config.yaml
d_expert: 608
scale_expert_input: true
num_attention_heads: 8
rope_theta: 10000.0
attn_scale: 0.125
init_std_qkv: 0.0149
optimizer: "adamw"
beta1: 0.9
lr_head: 0.00658
decay_fraction: 0.825
decay_shape: "linear"
batch_tokens: [65536, 131072, 196608]
max_steps: 5172
dataset: "wikipedia_en"
Below are experts of layer 3 (counted from 0) of a mixture-of-experts language model. Rows are named router (the router's row for the expert), down (a neuron's output weights, with its number) and show model dimensions 0-63. Each number is 128 + 24 x the weight over its row's rms, rounded and kept within 0 to 255. Numbers have three digits each.
After each expert's rows: a language model's description of what the expert responds to. This comes from a sample of Wikipedia text that the model never trained on.

# expert 8
router:123105163105129122074142115139140109104153156094126126162184153128088146143126149104103132134150070134116129138103145098120125146147119133160128088083119097088138117154081121176157131167140166
down0:169158125139123098108132150137110104161108107076112133108111129153118106113087115149142135136131106151158122109134122104140096126085064115142108088164140087102165120145113140139119122117081152
down1:147179155118151161136104135163159155129165101134139152137127152169101170117104114121167094109161077143096129085102101118124129141123109106149135120141145113122167129145116131144086129112152062
down2:145150156107139104131150095178092092156100100114132166126117127151112113144125133091154153153142155100135093120130135101107107132127106135144104098141167151149161123131131143172131099129141169
down3:144150108131118113124127137143109121132105119124134131106154135161156103123076172124137143141118099170131124124107152145139112128116071101124112092155173123156152137173133130137140142118131086
down4:120166153118106102132154114095087149130129118107185153115134180125105130136134089087148119128126112141117126170114159119132138163128177159112145104100118108094103130156070133162184134164156136
down5:154133163166143137124141165136166135122149144138154127146118143123135139132113126131092137118125068147077137137111124157117138121149123119124127138192130106132106125170136142094112127132088177
down6:121138162152143137139150166156123097116094106134089131157106122164107121092143187111106138101163115098117137118091076102091138117133136142179136098158180139146163129127154116156066070115146109
down7:124143138107139106124138091119107111153105154097107125133087121119100164120147138112124066187113133123132134140157127127116090152102127110144147143121103123101137142115138178161158091100141154
down8:152130144117181100171109166139150162138144125123154107138137096104136106084127136142097131090149114121153125134149152093111163126118095139092108139113121177114167141133102123131202141130108109
down9:134169151120131104147148132112087123136182116130118141148200146091135126111120121114127127152081153125116156105117159154131128114106105100146112144118119106134130134105120115158153160130194141
Adverbs and adjectives of time, order or degree after prepositions, such as first, later, most, previously, rather, also, future, then.

# expert 0
router:142110157091137115105157082135129117174116147101124103136188149152116124125151142121147094098131105154128148112124144163127149118144101155133088093168129110109103105106100153143155093092140126
down0:137100157167123125110124089124125129145147108145131116138107155136155090092102117083159132127119136096088134145122182113130130136145125110197103130162139170151145110106148102127147111126095101
down1:159131135131141166117159163115088121140137137097083151121130113081105111130133187124122140136117094143149115148147142120138124127094130143132115105117119088130131129128126118152159130151130132
down2:100173156128138128117156121129154171129126143159136139137121107164155027152124119119141162123043148147142175130069100156136113102141120126148138169127137089164139161131122117116103135120120165
down3:124113134111169145143104151105132106145105078104147104127121140113122141120107109154104115082115129154127116121128124116136129098136116099113157149119132142133187190082098157132138107155100147
down4:157084152110130120132138154154113094118126138118117109150109112091148131112157173111106083131182093155124143098110117106132140119140133134138121113121107081135132137100140143166111150066113115
down5:104116106115106101129112114137147124109093133120081095127135192105197154126107112081117123127133154126107109102061202090150125140153156129130146118097108140149139092144142122155099180110130114
down6:138103136089137168157124107141084109151123113129134104151103119132152135132123076080107105152152091101111142131173130132133140110133126121143134094148141081121106152109145154130168132158112139
down7:114133130139136091112145118116133115141132187120119144206109154125136169157115179155128136123113173138114135099123150107130124143128115105142116105109169131146150158110108151115127114097103139
down8:114110121108149111157121135131122138138137177127089097108165108117119110132156135118146105082117123103147115150107101123114102140103121066105124144107134109071151184113137135136111122114125117
down9:161085150155150112118112142080134073145095152108100099097109129114142088137129128120127138113145190114149127066103097131109081160140114137119087131121151138145136134138074143134136114111137115
Tokens in an article's title line and first sentence, such as election before =, was after birth dates, and It, He, Binomial.

# expert 15
router:130141129074140119086094094115160090100148124074131126133188115142090131110084122144150085122122080159101147119119162131135135140107110149144133106109144137123150112108149122143190154140133149
down0:127127132122128126108127117127129126124135128120127135127132132135120128133124129137131128123130125132121136129129138124136133131131124129129121122119130255124121139133129130140132130133135128
down1:145085161135133105133136136104122100133113105078101171122127100128127121128167136124176134103115132109149124123138109139151146124107128119128179147134124043139086130110126149112152132116099120
down2:120121112143150137149127114147110113103135147136130104118106118101116140112119114108102139132143124136135113119099109115113110117129119116146154151146113000131129154133122082128135137150145127
down3:122121118136099147109088141112148141068132178102159104134146115112120079128133091115118143121135155118136108116133157132116090162116105121148137127176111172108121137133141147117122177074122154
down4:130165150141138148150127133142113144149134100127137143118105140136124169150118137142117120070132139135108094148144133150126151116157155109123129141164114033118118162161116108125121130162167130
down5:105124119138128153158127118132094134111088144147136146093102138121117110130157088151137127130135175119126120122090116136147131192112106136123104127189115057158109122101136114167149149112122124
down6:143126132167115133172140130099112149110108111123147148162133151155122113146155089163153132133110171117103103139120131146111154124122128147150133132146117026103162102145119142110098117100140123
down7:096121137132099145148089125107120150134129116140135131120110115150124157120123106116096156118144160120125121129142128116080131117134150132123128131129101000109114134093158113100117127125131130
down8:144117130120124122126116134125133118108120141108137112130123109131129131102124113114134141136127121138138137116126116144111125135134113108129120120154117000151123137090131109144150134129131127
down9:121110091134136131116139110133103117116153129114114151116121116131128140132128134143161130115116132123125121119108148127136154125117098130150139132115117026122125133116114120140087092133121093
Words right after was/were/is in narrative prose, such as being, having, notably, moved, plus function words like the, he, and line breaks.

# expert 9
router:144118160089111122082082086129130091088141112080159137165162123156089123134132123144142119125134077132098128118097144118113144121105117165136130095103120100146097121114107148147165119139096134
down0:118108144137080151146162111135167159133136164148156101132122160130127108110131153144121140056100160128131091121110103135119074145126150171113156119121144102088107100111134099135108111130174100
down1:150119100150168102120093136133120162135112147166132156156121126169171139119190116127146137108161142142103151108146130108100099174115108088118154117162136117122131109134173121154097125142114129
down2:140154119133128132111164109121097166106089110164165164147108141096111121176124038153137107059116117141120142073103069148098157158127095146112135123128146091111115147119133113145122109109127135
down3:124136099110157149115160096094097116124105130122139119146126094138143127097149095167166110158076116135120125093140131119099188133117123123140184125177104075137158133156164102120131163116157117
down4:145130106118144119113166142102102139157110136074086120138182088154170131153125146116123108102141101120167099110125126139130119155123101134162120145112136088100139161131131118134125111107154129
down5:160143110107116128176142130113147112107142146098150169137144120149105104132121126146128116164136093145144121099099121141133096134133079123120123124157120121143148098088144181127103111132123152
down6:114134111156159154115109120138105074106145124166092099093090124058114117145126160142120144112144169101121123098165158093139165144133115130092135129096136092130114134111145177109126152093096125
down7:119149087162137110120120133133109117113151131157124168129121134131113096135159148198138163095092145121079086129134136111147167125122137124128159120157141109092130103112127130127108129122086138
down8:101166126125149164159157119118170103157134082101098122140112137112099149115101153195125122103124130160115133153073113143121140122188159133147140129127155134146136127106121078105107124122082082
down9:095108118164139141128134147115127125104177094107122121134100098094116156115110189169099134150102150115069152167116114105109139157135165136149133090111114135152106166139139119131111116132084112
Final pieces of foreign personal and place names in lists and tables, e.g. Ver-oli, Kar-ava, Per-kins, Hajdu-k, Der-ry.

# expert 2
router:140163111113122119067147087131146120148150119116119117162139139120124102152126126137151114143112112118107097169103146094104139116161151125161082111095116105114154078093114127157137140176138164
down0:163128116135122136121122117168132139128130105136126145174127150105140112160116078109139144157092136097132149092151152133163089135138149106113083099093111159140143126121132133149124112112130148
down1:123172145121116160134114111101123117141127117103124084099091148114103132100108049142102134125097112109116158158152143120095092171129131093135128146132137108097116134135098101116143105120137114
down2:140128136122132125122150094135132130108157156107122155142193104122108049148138121107128135089081122126131135089110124130136134131109120135138179126132126185098186137138133179139132120128099123
down3:170078087092091128126103086127125121103124129095186088136119119104148148143119149124148073153109114142129100114137142124120145118131156118133171107150169088154105106143105156132161142128119147
down4:151163093132113125148113141117157147086130127126140106146123084165116166108127069097170161115115128142132074170096128090115124138155100136103113153144106172098120111103114124142127096187100109
down5:106102161144173150118150134077104150195160125181097110119131122155135163145145120127084072161156142140129111160137147122127125155141099141105125108144151064107101121145128152115127123104091084
down6:141100140158096163131105163122154102156132126110114134186158132115149128134144145110127117087111124183127059124088128162130147150138136173101121150116123080141145182127153138100081104159118100
down7:166124120183103152146149133072157132143140159152148154136125117119121118163123127183092163142091157140172110158136152119116110126083120110110133112136137099136131110177102154136121105158127114
down8:117129139116095102123154142082141134108158109116101095119139109148122149113129082152118195117130107144092168084105156109129136122126120126181142142107116134128138162161142159157135132109144072
down9:142100144128146139136141113143115124149161144111147107111175126129182085112132126145137115129124112161132151123150112138130108101121154126141118106161128113121155126159163140154137129111112129
Words right after == or === in section headings and the line break after them, such as History, Career, Early life, See also.

# expert 3
router:146117178093089107108117123145102070146142133086108118166150154111134132111155123136119126135131105130089143091133170096098162118141127136126093118123117086128130128107090152146122139189138163
down0:186092118136165107180116151122124117134175156147117129105114102098094152108110122101123145104119133139114130149094121149124078067163118108110120134106113108114146086155136140135161162134149120
down1:129124141106115125108122112097145120137141110099130156129135120146137104133142153136103111133127103106080146119119163083097145163115106139110130173147161158144117153112137099123125177149134107
down2:138135115145135146154103108156107100117110102117104105126114150156126162114147128151077097113114124119110135135189142130130155148140154153119101155165123152127108187098166103147146133154138146
down3:128153096102153121124120142123111102153147166133087115147139127178112109128107146129125161136116119131108084107157198116145135144131121154132115125187119145140138147154120115120121138072092141
down4:114091151120157118098145109113149116120138080121119129116119078122067137121135133166105130146138156126101151167081138127071169137111152125162133117150119133096143170108153124145111121121106127
down5:105171145118138086121135109078098120122166122101094133124126141100149123114086144157113136120134134138093137104157164167150167074127136071158063180169132124100129154099125124123126099166150146
down6:154113158127118163145147094138166149171116097113147120124114125132130125139123117173171143117124132103118119107080116131126112165125156098153143111126118132148109084143119111157118144117133122
down7:136184108120123124147164083130167158150132142132165119133106119155155101135146085134137117080105115147159145160134103111140067123175115133141120117138127104119102134153112143135147154091095124
down8:129131123139127120105127108109143143123193128132129127151125130127147142140145135122104109163145084075106129121144128145133135142169100151115099144200122145159129107166119133134182130151164144
down9:132163109165084134161172168134169144147113159115133125129160120116130141113097164153146132117126138138129105131111105133158130151121139143139119126113113149119119110066129109106165145142109123
Second parts of hyphenated or slashed compounds and score tallies, e.g. All-Defense, surface-to-air, top-selling, 14–16–5, and cells in win–loss tables.

# expert 14
router:160161135089128118093135113087135077122156155081133123152144129144118116159124128148142122103123078158082155120126136134095148139113116131118115100121138093120117110083108160108176116130134147
down0:119150166122112137136106144150099089147113107106130140170167098138128103090144099127147130146132087155124136126049123149109134176139140119111122157067119134140145135163096133110135110118111147
down1:103142151065150145169127149094115134150119120122164143134142098134159117084098113149111157137096129141119112114094129138116115158106126120167097149088125129147147121129129125106130139142096167
down2:096114106123117138107151105129148119111135108150152118125113112146180128169105115126131130088091109121123096119153127125093101121154159091144076153117138092110113147178134168141155121146138134
down3:134133131151100160153140128112159138109122156097143117154117152153132097149121132130109157112146163164147119126125109129067099117111099128096153154136127079160094081109098153111165078162093168
down4:132120124108077107148109119113087096167127112076125122170113133129145127134101100151131149105131117153108109097166123111115159152087172131099125190127110118133105145131125152057159124090125117
down5:182118132146091148153121106124125112174150131093061133127103118103121143164144121127138107076095100098129121120155126126142158105149107142126138117141126089102101123125129140113169106111149137
down6:113164159087130143172150140122167127160118125113108137164162111129114171119135149136140145123169145159151167107114099108116098160154125120128095143107119130124071127127084146126076122124079119
down7:159129139114199101157159146070122111110142130109123124106083119153128165106135105157124126131136159143125112142128185127109137150119094143122126129102098114107111147135128072120115156151116177
down8:125113141080133128130139148118138148126086146128148133132184130131154122081140108128124156159130105150174148129114145143148057154149117132165105094132126167151119150097064122138088133116127153
down9:142133166100165143076126143079136084135157132097089133161081092124101091131145095128136088108127092165110166117062124134123109157136122143131107114109121101121103111137157135106154113120114149
Commas and and separating items in lists of names, languages or numbers, such as en, de, fr, Questlove, and.

# expert 4
router:126101210091099134070104100143135081120130139080126123152162134163100130164131113156139116132146099133085128116131152156155125125124100164122133108140143097134132117120112151152136113120158149
down0:121113148112115082151122143087127112156122100131114137106071131144123116123110139110136137165134124149136151054112112158111110139156147151167135148139132142121110127099140150120168086131144117
down1:110111077100132130124115120109104156134136137118134110098129083146141099094108140183142139105105146128155071123111142112165124146075138071131111129126107098131158119093094138163127140159124080
down2:131107168158120155148126187130121172147153136106146108120158174138115147106133116141090156165138134171151124152127116121176138119111139149090129145142078099143078141099125119095118140127126132
down3:151119073082049076146127081103134139099108150133116113142112111100137133072099142124129102143098125155099086089093133144095122149079088148149092169139133080157149149124137126135133109118098136
down4:104089103114113082120140128129104137124165130124089126145104087128175105152124103117129067111130137137095143102120143101089104136140126173143157166129136130130109121128123110150168068137120131
down5:163160130125097114116165134120125134053123112161162157114117101107153126115148144158131137114082132121153101134119123110094175113148152126148140127151101140115098140174161104195097133133133097
down6:127136150105115164127128129172132137114145088127120096112166142178134134115113108116130135142155137128147106177112132143127147105141106116117133113129147143184109089155118104121133179114143118
down7:159137116165126111124135151103136170140130147152102123124124137131134105138105147150112111106130130110144083120107135114183133125073148136133158158148099078147141179127131163128112117116114087
down8:161124089127131104139086139171106150101145168147142146129123139084107113129132135143124107126095157149126145096137153131096129131092124173129089141165085102097121143113113130123160137129110112
down9:143138109140119079123125114130128105116083126136135126174154128074138116142106128122110094124078094114090122090127097122148188102112137152145165154139115079117121199123133152105131119127095141
Determiners, possessives and conjunctions after a comma or period in biographical narrative, such as the, his, their, and, by.